Weights of a small mixture-of-experts language model, trained from scratch on English Wikipedia.
Size: 12 layers, width 128, vocabulary 2048, 6.08M parameters.
Experts: 48 SwiGLU neurons an expert, 6 picks a token.
Training: a variant of SOAP for the experts, 482M tokens, 3937 steps.
Below are experts of layer 6 (counted from 0) of a mixture-of-experts language model. Rows are named router (the router's row for the expert), gate (a neuron's input weights, with its number), up (a neuron's input weights, with its number), down (a neuron's output weights, with its number) and show model dimensions 64-127. Each number is 128 + 24 x the weight over its row's rms, rounded and kept within 0 to 255.
After each expert's rows: "gets" lists some tokens that make up at least twice as much of what it gets as of all text; "comes before" lists some tokens at least twice as common just after its tokens as in all text. This comes from a sample of Wikipedia text that the model never trained on. Tokens count by the router's weight.

# expert 27
router [109 121  75 153 122 148 138 118  97 131 129 114 104 126 101 118 125 101 150 161 159 112 152  96  90 124 110 129 135 143 155 182  98 111 146 151 138 120 104 165 120 167 161 139 112  73 109 107  72  96 128 129  93 111 110  84 139 124 123 110 103 138 123 124]
gate29 [112 113 110 154  94 103 141 113 111 139 132 115 182 135 145  99 133 162 132 140  84 115 150 141 137 104 149  88 124 133 129 145 117 200 101  99 105 114 160 138 152 122 144 120  93 126 132 166 108 152 118 133  58 131 129 110 102 144  99 106 131 130 111 127]
up29 [101 110 169 159 158 106 107  75 171 122 140  87  86 101 148  84 116 104 124  91 129 126  97 157 123  86 153 126 143  84 118 140 103 192 104 128 134 142 119 102 147 117 150 135 121 124 131 138  95  70 144 117 114 103  98 131 106 158 115 103 129 118 126 115]
down29 [160 188 170 103 104 132 143 131 135 100  84 114 140 155 131 102 140 121 135 143  93 131 108 115 125 143 137 153 175 132 116 100  88  90 111 128 126 130  95 112 130 132 120  72  42 147 140 106 117 123 111 147 108 148 144 133  75  98 162 148 140 167 127 129]
gets: "20", "19", " ", "0", "18", "1"
comes before: " |", ",", ".", "–", "19", "20"

# expert 12
router [104 120 129 128 149 111 142 129  90 106 111  94  98 133 111 122 148  67 139 134 165 141 162 131 105  90  60 109  92 126 129 139 100 135 122 130 152  88 127 131 119 124 121 124 177 105 103 124 126 107 147 108 130  85 118 102 118 131  99 109 124 147 130 135]
gate17 [149 127 178 136 112  82 166 154 149 108 169 120 101 115  77 110 139 102  80 132  91 131 130  99 124 118 138 172 155 180  92 110 141 154 121 125 161 131 129 112 133 118 154 137 109 143 102 145 130 100 125 173 105 116 112 105 143 147 138  93 143  95 122 158]
up17 [116 178 128 108 120 136  94 123 127  97 110 131 130 115 106 158 123 103 113 121 147 146 133 128  96 150  76 135 145 118 101 108  93 157 123 153 164 113 107  93 140 100 112 149 119  99  75 137 139 121 134 153 143 134 147 178 127  75 135 120 156 109 145 136]
down17 [134 173 119 107 149 120 133 135 193 153 174  76 115 109 110 125 123 136 108 131 130 109 183 136 125 160 121 141 136 129 124 100 108 135 158 108 123 128 107 146 136 128 123 126 109 107 105 129 141 115  89 159 128 110  90 125 147 128 154 106 141 123 142 114]
gets: "a", "i", "an", "o", "ia", "on"
comes before: ",", " (", "a", "\n", "i", "'s"

# expert 17
router [113 149 151 164 121 148 124 116 106 113 115 111 101  87 117 127 145  83 169 143 148 139  89 110  99 134 124 115 101 136 155 126 107 167 124 154 122 119 112 119 123 146 113 137 154 113  92 144 106  98 143 110 131  80  83 113 118  92 112 124 112 126 134 109]
gate17 [150 105 161 118 179 119 110 131 143  98 118 104 121 139  77 108 122  96 126 139  81 114 108 133  97 109 116 155 109 167 108 126 138 108 134 142 137 103 163  96 138  64 152 144 128 134  87 118 120 108 139 168 158 154 158  99  89 125 146 128 125  86 151  98]
up17 [127 114 156 116 128 163 164 114 123 143 117  99 139  97 103 181  85  78  88  85 161 106 152 115 118 139  70 126 136 151 152 116 138 141 109 171 139  99 139 110 173 124 110 172 165 123 141 137 125 121 120 165 105 123  93 127 124 119  91 105 186  89 133 164]
down17 [116 154 115 160 136 143 122 117 119 149 120 169 122 144 114 132 101 110 106 114  81 116 157 120 110 142 158  88 103 106 132 159 112 129  72  72 118 111 130 120  84 116 134  93  95 123 131 125 132 110 163 145 123 154 102 103 170 134 116 124 128 111 105 143]
gets: " |", " ", ":", " of", " in", " the"
comes before: " ", " the", "20", " a", " M", " S"

# expert 20
router [121 118 138 145 111 125 136 136  93  93 142 125  99  99 119 154 120 119 116 190 125 130 123 112 101 141  83 118 134 170 119 135  90  95 137 134 148 127 110 131 107 137 133 125 150 100  94 124  97 112 164 119  85  93  88  84 129 115 101 119 109 147 126 100]
gate27 [118 183 128 104 164  59 138 147 158  72 132 115 128 130 155  97 102 108 105 143 130 170 160  98 140 115 130 139 102 144 164 141 134 145 135 135 110 122 130 122 132 110 163 151 148 151 129 134 177 117 130 120 101 156 108  95 121 122  82 148 145 103 152 136]
up27 [107 147 125 182 106 143 121 117 100 122 155 100 109 120 172 117  75 131 107 125 101 117 166 144 123 143 137 118  89 126 157 142 117 130 166  99 161 105 114 127 103  84 114 156 107 129  91 120 119 194 165 148 133 124 166 145 148 108 119 127 133 120  78 126]
down27 [129 155 130 131 145 121 173 137 161 148 147 188 114 127 139 127 117 127 151 178 124 153 123 104 136 125 132 128 116 142 127 101 113 150  84  77 142 103 124 101 132 174 107 131 116 159 127 127  99 110 142 176 142 130 120 144 150  83 135 205  97 143 105  96]
gets: " |", ",", " and", " (", ";", ":"
comes before: " ", " M", " S", " P", " N", " D"

# expert 1
router [ 79  99 122 132 135 102 126 152 131 125 123 120  97 100 101 137 146 148 125 146 122 125 198 122 111 148 102 105 147 138 147 128 112 140 158 111 152 117 146 189 110 142 122 121 137 106 117 116 116 104 150 142 131  64  63 128 137 126  90  86  93 131 135 115]
gate27 [135 138 123  69 165  99 134 179 174 172 135 111 138  98  86 107 164 128  93 138 129 152 141  81 124  97 105 126 122 116 129 145 122 140 106 119 164 143 109 141 149 139 160 102 164 130 140 108 103 120 130 132 161 112 130 155 113 111 101 116 125 137 120 146]
up27 [111 115 131 179 111 141 140 112 141 116 155 147 110 120 161 131 100 112 105 170 115 137 156  90 118 132 155 130 101 126 124 158 124 107 175 125 157  88  96 148 128 166  92 128 143 126 121 111  83 206 129 172 131 103 114 128 126  95 184 132 111 133  75 116]
down27 [123 151 148 115 153 116 126 156 152  74 151 166 147 137 117 117  93 104 121 146 104 116 122 149 108  82 150 155 112 155 138 154 115 154 143  73  93 116 110 147 125 124 156 140  95 136 153 112 114  73 127 108 121 116 120 143 189 124 144 174 120 139 104 156]
gets: ",", ".", ".\n\n", "\n", " |", " |\n"
comes before: " The", "-", "|", " He", "==", " In"

# expert 30
router [103 146  66 138 144 161 144 114  89 108 113 109 105 133 120 130 150 118 127 142 122 142 137 118 112 124 107  93 103 166 123 137 123 147 127 146 164 103 153 142 122 144 173 148 169  89 120 110 118  92 131 120 134  90 101 111 133 125 119 139 118 137 166 121]
gate17 [144 106 144 133 141 111 171 135 124 105 133 113 105 129  76 134  95 115 115 142  84 135 125 103 123 116 141 126 120 157 123 122 126 136 130 154 159 139 115 134 153 128 149 111  82  83 132 151 115 120 108 199  65 127 152 115 134 121 177 129 134  93 104 114]
up17 [110 131 140 123 119 117  66 153  80 115 106 114 124 123 143  90  93 127 144 119 139 129 139 170 100 192  95 115 143  94 125 118 145 135 127 117 145  88 154 127 167 141  81 127 112 156 161 150 122  99 141 170 135 156 146 150 142 137  88 109 113 122 118  98]
down17 [103 121  78 108 121 171 126 103 130 126 113  96 135 127 128 132 111 120  85 127 141 110 153 158 123 140 148 127 120 105  97 124 109 105 135  70 142 152  92 112 116 146 132  98 122 111 156 133  94  92 109 155 158 113 147 124 112 158 128 106 109 118 149 120]
gets: "ed", "ing", "ated", "s", "es", "ted"
comes before: " to", " in", ",", " by", "ed", " that"

# expert 7
router [131 124 117 149 119 110 150 127 104 118 136 101 127 102 119 125 157  78 178 161 176 104 151  94 145  80 114 154  97 146 120 145 102 100 135 163 154  77 179 156 122 128 152  99 131 118 112 108  84 104 134 108 108 129 135  98 107 103 120 134 131 152 153  96]
gate29 [102 130 119 136 136 125 131 150 102 124 125 134 154 108 114 112 145 138 138 114 131 115 172 143 119 145 149 119 173 123 148 139  94 126  88 121 133 110 111 150 135 133 153 100 121 140 115 133  79  93 151  98  96 140 152 163 123 138  95 101 150 173 107 109]
up29 [148 120 146 142 118 162 146  99 131 125 152 135 128 105 150 122 141 118 141 144 121  95 149 150 122 161 128 145 119 119  96 104 105 206 111 113 158 130 132  85 162  62 106 128 123 152 127 116 114 109 113 145 116 151 138 123 118 139  75 105 144 181 155 153]
down29 [129 136  93 125 107 117  97 106 119 129  73 105 160 135 128 136 154 100 111 152 160 124 134 147 121 173 132 111 160 108 106 123 126  90 118 124  97 139 115 130 153 101 127 113  75 147 137 121  95 134 101 153 100 162 142 165 118 148 159 129 103 151 111 120]
gets: "0", "19", "1", " a", "2", "3"
comes before: " |", ".", "0", ";", "–", "th"

# expert 13
router [120 122 119 149 130 145 131 108  71 110 103 116 113  89 132 108 136  75 158 149 140 145 117 114  90 130 136  90  94 121 127 139 122 143 130 180 140 154 128 119 117 107 108 135 153  98  92 132 118  96 128 128  91  75  76 115 126 101 121 126 106 129 140 105]
gate17 [143  98 133 123 105 122 191 106 104  82 134 107  97  88  85 138  98 117 117 141  73 119 123 152 104  77 109 130 142 126  96 122 158 101  87 134 156 164 163 133 143 121 151 172 139 129 106 136 107 126 101 131 136 113 141 133 121 152 132 131 123 121 110 159]
up17 [102 109 142 117 113 152  96 112 132 143 111 159 132 117  96 124 122  83 133 125 114 162 142 139  86 120 153 165 154 123 161 134  90 138 166 168 157 130 149 130 188 172  82 132 123 135 143 117 125 116 126 126 149 117  90 138 153 134 160  77 149  94 122 117]
down17 [ 99 131 130 138 123 116  97 102 157 143 125 116 141 141 160 127 172 144  95 129 144 162 157 128 116 147 135 103 158 143 133 104 122 133 136 100 113 134 153 143 131 170 119 116  85 139 112 144 126  66  92 155 107 146 156  86 168 129 176 107  88 128 143 121]
gets: " of", " in", " to", " for", " on", " with"
comes before: " the", " a", " his", " an", " their", " her"

# expert 2
router [ 79 104 132 140 109 120 145 183 123 126 126 120  91  85 111 121 163 119 138 144 144 129 127 128 117 143 114 116 127 134 181 130 109 122 135 118 131 113 183 189 102 132 142 143 113 115 104 109 111  95 153 132  80  58 100 105 145 107  93 114  87 143 126  94]
gate27 [117 149  95  88 143 124 152 160 176 106 130 112 146 133 142  94 127 133  78 132 124 191 150 109 141 115 140  93 100 117 123 155 185 139 123  97 135  99 147 132 135 123 130 137 182 160 134 157  98 158  97 130 137 131 167 152 130 150  62 149  92 128  86  86]
up27 [121 136 115 203 124  95 141 111 116 134 148 195 118 147 153 162  86 134  80 136 143 143 168 112 123 127 129 106 121 150 113 191  89 143 127 149 149 100 121 135 127 112 101 138 119 105 105 114  80 123 131 177 126 134 118 163 132 105 162 152 129  97 108  98]
down27 [109 149 146 101 189 138 136 170 155  89 138 148 145 125 149 136 148 147 137 176 144 137 129  95 115 105 147 120 131 131 175 143 137 145 125 115 147 133 120 113 100 110  91  92 131 177 136 119 136 106 153 135 169 113 131 134 142 182 123 182 104 123 105 147]
gets: ",", " |", ".", "\n", " |\n", "-"
comes before: " ", "-", "|", " The", " and", "=="